Below are experts of layer 3 (counted from 0) of a mixture-of-experts language model. Rows are named router (the router's row for the expert), up (a neuron's input weights, with its number), down (a neuron's output weights, with its number) and show model dimensions 192-223. Each number is 128 + 32 x the weight over its row's rms, rounded and kept within 0 to 255. Numbers have three digits each.
Before each expert's rows: "comes after" lists some tokens at least twice as common just before its tokens as in all text; "mostly gets" lists some tokens that are sent to it at least half of the time. This comes from a sample of Wikipedia text that the model never trained on. Tokens count by the router's weight.

# expert 3
comes after: " |", ",", " the", " a", " and", "|"
mostly gets: " a", "'", " re", " he", " W", " de"
router:108115106165195087101152116093146128111134151148169097122120138087136089129122105152109124082169
up0:120072171107090084131103158122089130175121133101126106137104141154164109152179110092110162176134
down0:123185095097154116107116130146121093071058129129056192187121091061138171139156085169186155110130
up1:093058105152103112111130085106080151108103133125145115174123102149157142111134129134117108097127
down1:126098109136107185149114171089126159096026133167115104152149139130176163139078080058143122130071
up2:141195155174177185161103144154145146147106186162153184104136108073142119128107086163113139102084
down2:101137128079179151109147150144124152191182105111107097112130082199163167083114074134107103139057
up3:125105129150153152105092145106133139134150141115153065110117114045156100122164091170071144094108
down3:133126101106093128159136118163128149150103113160092141167148154129126165133087116094105140116089
up4:161203110123147091163119160136097110104114117111138123153132142061125133142150119107171098107171
down4:117122078125180121140111138112153109154091146121114169155123113097102106078089088210105121127069
up5:136149080109122113107109129128110100125149115097124151161142091101118133114131202095102144095115
down5:136105133131110078165108130113137094149131147086106107142141123177108102098113107132156119166142
up6:113109114099126156081161142136134191107163146140117147160164172127145160185130074162124134114133
down6:168149169130140133112153134077177111137138079152166152124163150137137079189097112115132128153063
up7:066135113085156134174118115130102097101070092124118149114182139096102129102138093085207158200156
down7:148180105125150060124155153137188179104167124170145116105112153102124118154074096147094155099163
up8:122156167145148101064132040089178168094168106100149093122152148064145135132100139109143114097109
down8:129130060115088136115136152132163093112077130134122166110113113131136130145103126089177143112176

# expert 8
comes after: " |", " the", " a", ":", ";", " his"
mostly gets: "ation", "tion", "ance", " city", " Party", " area"
router:106098073160134133092106125095166203121115168097152163148104101138119124114081083138070132147106
up0:120122083101091095157092102124118113121138138179150125129118083145079130198127111117116137143175
down0:078148104094163093132128127147088125146209129125092170133143099137127121181121126132113095168100
up1:055158137105113174141099129099067194128145184124146102142111168192100127129123121130166128133146
down1:063148115118079073109092151130120088153147182174140145138112116127180106118095066131135168142156
up2:120152108105154168158134151136081099134147064084190149134112123078110134131106114150156115161099
down2:117064119135126072123100119132113136093161118127150147190070144121187076103140058105185149159076
up3:128127122135155101103103185154157030120128139143166066109100109111179128131110071121094124127134
down3:113196134151064127049124152135134140114143085174131135128170106138123126159107108129132109111135
up4:146170101159157142157134101135097142185143087111108099161120119123143150058112043180180155134109
down4:133101067107123162090125116233106119136143154112095144078153118176128125128130126086149073187072
up5:137138116167136111115130124105176053108195107146109107099118135184153126125088121138172137082130
down5:140106169103071150148058129108097102072139074149177119182086110059169143089176181106123124099096
up6:111049140131134117124124092164135133115154117082128170111144138152138176130181076117052174095146
down6:095090154122107152135116168124122074113140163135085138137102084143150113116156050080162117090119
up7:100033110098126101153140110141115166146149119123190111109083073120129117120089157104084153100099
down7:118122175136097087150136152118175100124139070127147123078152124087126111131139115127152094081123
up8:103103093103084091136073075054169108173115128160127072173119107141117097112109058162124145108127
down8:183076166150136116112118117125111113159166144105102148054077130078105053088178126147095140162128

# expert 4
comes after: " ", "–", ")", "==", "′", " un"
mostly gets: " during", " would", " against", " Lo", " Po", " Vi"
router:109160122094117130111122147124171134133132104153118197136112135131128086151129087187107142093106
up0:127133117045080092062088084156148143128143192120077172109182079143152087117082181140085133109105
down0:198112151199096154111170110132091151128146160119120125105107161126090118129069171142105189142114
up1:098182137185131109143126105173139125205138165099124171151131120108103160163171130152172123147109
down1:093074148100126146079122095125129111082150148104127141141077142145124127135196135161118090050084
up2:117110103057073133122118127173136107106130157128150130108142150102099079131136120154181166112093
down2:145108130163146054160123096162131140122122150143195094126182074204136111128160147149168116171179
up3:075145065090122136062114135078134132117137101178146162121122138142144129128139128167098109145111
down3:117127161106098149153150100090148133132170145088112102089105145141141086114125155070157143084131
up4:152100183140078109159114125124126141119145115101128088147103105178155106123054093173086110094096
down4:136142122088117071087171067133126067135106107134079095191150142099137124117172174158171118162129
up5:178170163131169087094192069046136139152119051137113165081149138115176140170122102176097099125152
down5:116164135119096079184087180158112137139141193140118134143067136124143121071102106088151147115104
up6:084174148112087137127195143156122125134096135099128121117127142153128074163140133208109121145145
down6:110120067141153130085098186078168134120162119111149109105155146101127117102068123119041124142097
up7:099107125065186143135079167146136111141155074165149141065069156112149100102165135125050152107083
down7:169135180052122107086143104136160074109173144073120132175125111153076108209135140158087131130173
up8:141171105117081161151131124141164125102130125150116121145151075168121081155079066218146145144139
down8:177120130132154133155143131089133140126153138135132104144139158137119103162095124107066122078157

# expert 10
comes after: "1", "0", "2", "9", "g", "d"
mostly gets: " Hill", "ical", "ase", " Island", "lip", " Michael"
router:075073120124124109123042124102157108100161130130114108116108129184043116156090150130124164156117
up0:119131113124052133082130159089047145141158069120109111182088189128105135169102175056126050113127
down0:048126131125111090178119128168198187120116101117152132142110136062150116132110130132160139115120
up1:143151168112180118108107138122143082121168127141149082093094072134059086097111107161163147156090
down1:069168148129143127094123136092076134108143111099110117101114069161132109133111153111109119164114
up2:085103150131136046121093075099163119135148117155138136164125155106116111187075156114149143193116
down2:107076128183118141061064073104133149099109168161143126125124147122130134157148082121134096075100
up3:090127126089059165110115101100129081089207064127121149115200116158082170099077120169180121127139
down3:113151166151091112105095118152161110117091159113106131125122076128183107160128081070110160158091
up4:080091083105151128086098140151158103153169144106159113124119000132129133148147117137076054109158
down4:146165107124080074128132158107095087118194051135142148163093099120181056091159152112060144147140
up5:116139150115125089124138092082156151131098123122055087063145138126094121128149108190144150146143
down5:143122065054155149156115133193178121153164104079115154153119176141128136099201155137114131119135
up6:148100111137178109125129135130146157016160084103146058105133098106132100134170140168150148123075
down6:196094179087065139107161096189097077097141176114096098149089134175150062108084161111190177096110
up7:099107123157136110145099115088124164065118114079090042133152108094126148150124104146156121102129
down7:144136104160168188125187123105151165084116117182108097156179170109134094120143148138148164144144
up8:188132120131153095146116063121193084097157087158099166099102052171085158127115181122113160100117
down8:102145177150155101092158150154157179145124136108130085173091105113161153177157057166122111131148

# expert 12
comes after: "0", "1", "2", "°", "9", "5"
mostly gets: "°", " m", " North", "″", "%", " U"
router:092125063161156084132098129152140167119144155101154196167102094137083107113114070133070111089214
up0:117111136150146126177151128128135094090178103085185175171148155128135170115131104151099155096146
down0:147148125103136168051115091081096127125136172077123078110132105109125071168114125144127122157121
up1:149131109150128039100148138091136132073112125121119138112114108143159165194130114095164070142128
down1:168142109110087118085137054141164133067118098161114112111146078108165130134185037152103162144135
up2:129044078109116149155109161116103069136194132160140160095038146057156136151143099151175095192148
down2:164152141123157167144209158140065120151163158140153152101160177070139182141094109144161087153159
up3:131126096058112146090193107055086140116147111119170064115093181081146111116149117116107140140192
down3:174060112154173168170134116163112104158134175150105131134054132123052118156108129181156131203173
up4:122195134102118173161129135212166117129181177100119086108166124095128152110155142138173136121162
down4:184100105158155088150061133131072138142077151157134089103074077151151139160149088135103140166159
up5:134154077185127062147129148148146154150111154097110150113054138116106099118046162123103147102113
down5:098107068111073173118118156118103155076117140153154143140152139166111125104148141104095098115099
up6:152130154176178083096045095082181156093099100114169113158163124109074087078114130194115108095129
down6:100154082089136205138182088107188164135126142130149121123112125177120162143173109123132091092084
up7:133152072051117181134091134158149127177089120126146107151110166118118100137094129115132130159149
down7:137135144143109152180187139222084084151088164099141128101162156153121079183129118166089148149116
up8:120118122183149158193177050137105154089084094180154127141141085080163125141151097171100131106112
down8:143095149173215128188135093100120103110122085132092091172147080149135126108109138080177084123077

# expert 5
comes after: " ", "\n", "–", "==", " —", "\""
mostly gets: " had", " June", "|", " with", " September", " where"
router:059113107082152108143131063038104195113124122200121139094104135195122138192129163180094151139129
up0:181096136174160123105108170111118146054091132125186114149081127062135113162177068083087176135135
down0:071103147149117123167119128082101142152162099083058126135125138127122150110089128163073110149176
up1:082140154063151046090171135133182084059155127136168162105118128161153095160193140159096118137113
down1:162115157105125126101131182165107126165153143152065119157149101104180116105135150093128115119090
up2:112125112146117077126136158087107074167117144149136123114091140091098127143113119109168125148142
down2:215088119120097147130054077104078118083112117139161148123134123162176153141104185140129110112125
up3:090170140104185088114105105150076085135171093106145117096042134109084107169092089146057171112125
down3:211142139139067168140137142140125134116135119147177131130193132096126158148156174115098149134176
up4:101169090098105058140067108094113101099146053061110165108124129117133088109193100146115133145183
down4:127119092101119199119149090139115156104115165090180117124125127168100130129159168104101062094120
up5:178143088110120127165113124066114140201168084204149110112110105114114146133115172105085142075124
down5:117144135117157103108139177067122126126161093106100132035151133131077123138134075123144103183148
up6:100147080114137107033158137097142133143113131118145150151069116141167082103143122161104146120123
down6:078105112151141231158117099170158135145111116125139178120121115176083160157107104070134143079163
up7:102177151145130131118134117132156134075099170117135158129171111132135031133141122207148123161136
down7:145147062074130110128150069111090092091186103113152095135149126177172165117114157123113027105192
up8:165117166095130142102111092072159139182140145101096124196085164122139147136122165124122207143160
down8:150184114163096192102102145137134163123125171125066126125153096119190165150101155128222133107082

# expert 13
comes after: " of", " in", "\n", ".", " \"", " at"
mostly gets: " the", " a", " The", " S", " A", " an"
router:109146095153117135124134112099128148137171187093143136140124140171109112155115127202101126093159
up0:117111087179139102181090116058127138124158082189071118065103098167111099133145104170083146138140
down0:129131172099096127080167177165132110110130111153117110189158137082186129189100162196113131167105
up1:109144091120089134100161133121116132132146150162077142112151127103088161161130111172153123115105
down1:116161157146153100167110121101145149104094122105106095122110136094119097212123142155111125099161
up2:164142167116094161172099099184163159149207180076104134108077156121123126118103121094097130157122
down2:117136157170088150092054140121120165117084126153055107114123136159115137160133104182139083092109
up3:154159109193131153147123171082206139121170197124163157126186184152122190119133126119109106086159
down3:160154105098171097191154122142118072104135096067110106130199191149132089140109153142104097113149
up4:159120130080132127117121128179104112149194130112080143095076153122038106156141125104096170178187
down4:142135087084134149145117171103219170137099123124147184185131104132074132140148095218103089105177
up5:144114098148122146077060095101124096104129138160129176168039138078148124119132105152122157148120
down5:104167137157157057154134162130157127104165163158134073125086149076153133145085088091138128152079
up6:128175127161101142081116124145138132154179134198133075142072070153120135145108137130137130133185
down6:145103133080132134083145122120080187053097149112153132150127120180110201143163082133163091053096
up7:104148146138146109108077151106138101177102114179104119153182125095125137139134157157113178131152
down7:129032112134089134049145076199122090174137210099149137130146102155182059132144130158130119158074
up8:154138108114135118108103156141115111131093155181132115130105132077146175091116095147105096107125
down8:133165050090175134124129130117059150155099183140160189124136135150123098097104141087132138108126

# expert 14
comes after: "\n", " (", "|", "T", " Website", "N"
mostly gets: ";", "|", ":", "-", " an", "°"
router:136139117122088089131110114059151161136152131144116088151073093145110093084133116196152132061094
up0:131169032099185053148105104143143108085133091092090155135145175143166112149131145162102064179130
down0:171083138178126139163158121063144078150114133103074050095082169145183102118081039131124117131130
up1:106187105144181182147125120076051127112117174123109150115139148075133146152074132118174129171097
down1:132153085105109124091170113179096095122165046131132123179143073137093148136156066124135112112170
up2:123113106151154120150167124123100095120140158141101144149137139124137150082127120185191074046128
down2:138111107091118124146147087093104107166153129148046105086134098084107059184114097112072151155153
up3:081131087111104132131089089113106171123129129194122076113110130093156150142084156154141116138115
down3:162133141126112090138159162187104174091138128076185106167126132185140120133142129182098163139157
up4:110125119128047107144080156135156145111156160128105090130120117123156090111191118137106190148106
down4:122068142116143116109163121139154109129161124114107121154178101114176193138155099056175108142089
up5:160123102111109113180155146117136089115139085136177121154087118146100094138110065132122100131123
down5:106128118201148143140083156113104147155012102165150072113105139107173156139094091132142132115043
up6:099080073093091140108128140145148154156150168134123136098129112158107126116138125127188065152135
down6:061117078171123124117164131102140115105127092138156167192107122101126091147114100159067175094096
up7:115126092096130149099081075139140088095135131159131086091030122148104082137070097136112123140127
down7:117137082160120170115161147181166142126124058087159132111128066138145110103092100146159083129175
up8:120151129152069137171077105068114094145122100159147158156107124136152191078075160111102156131115
down8:092079107089171184151132163143118092129137161193077128057079151059084134170179105117165126082129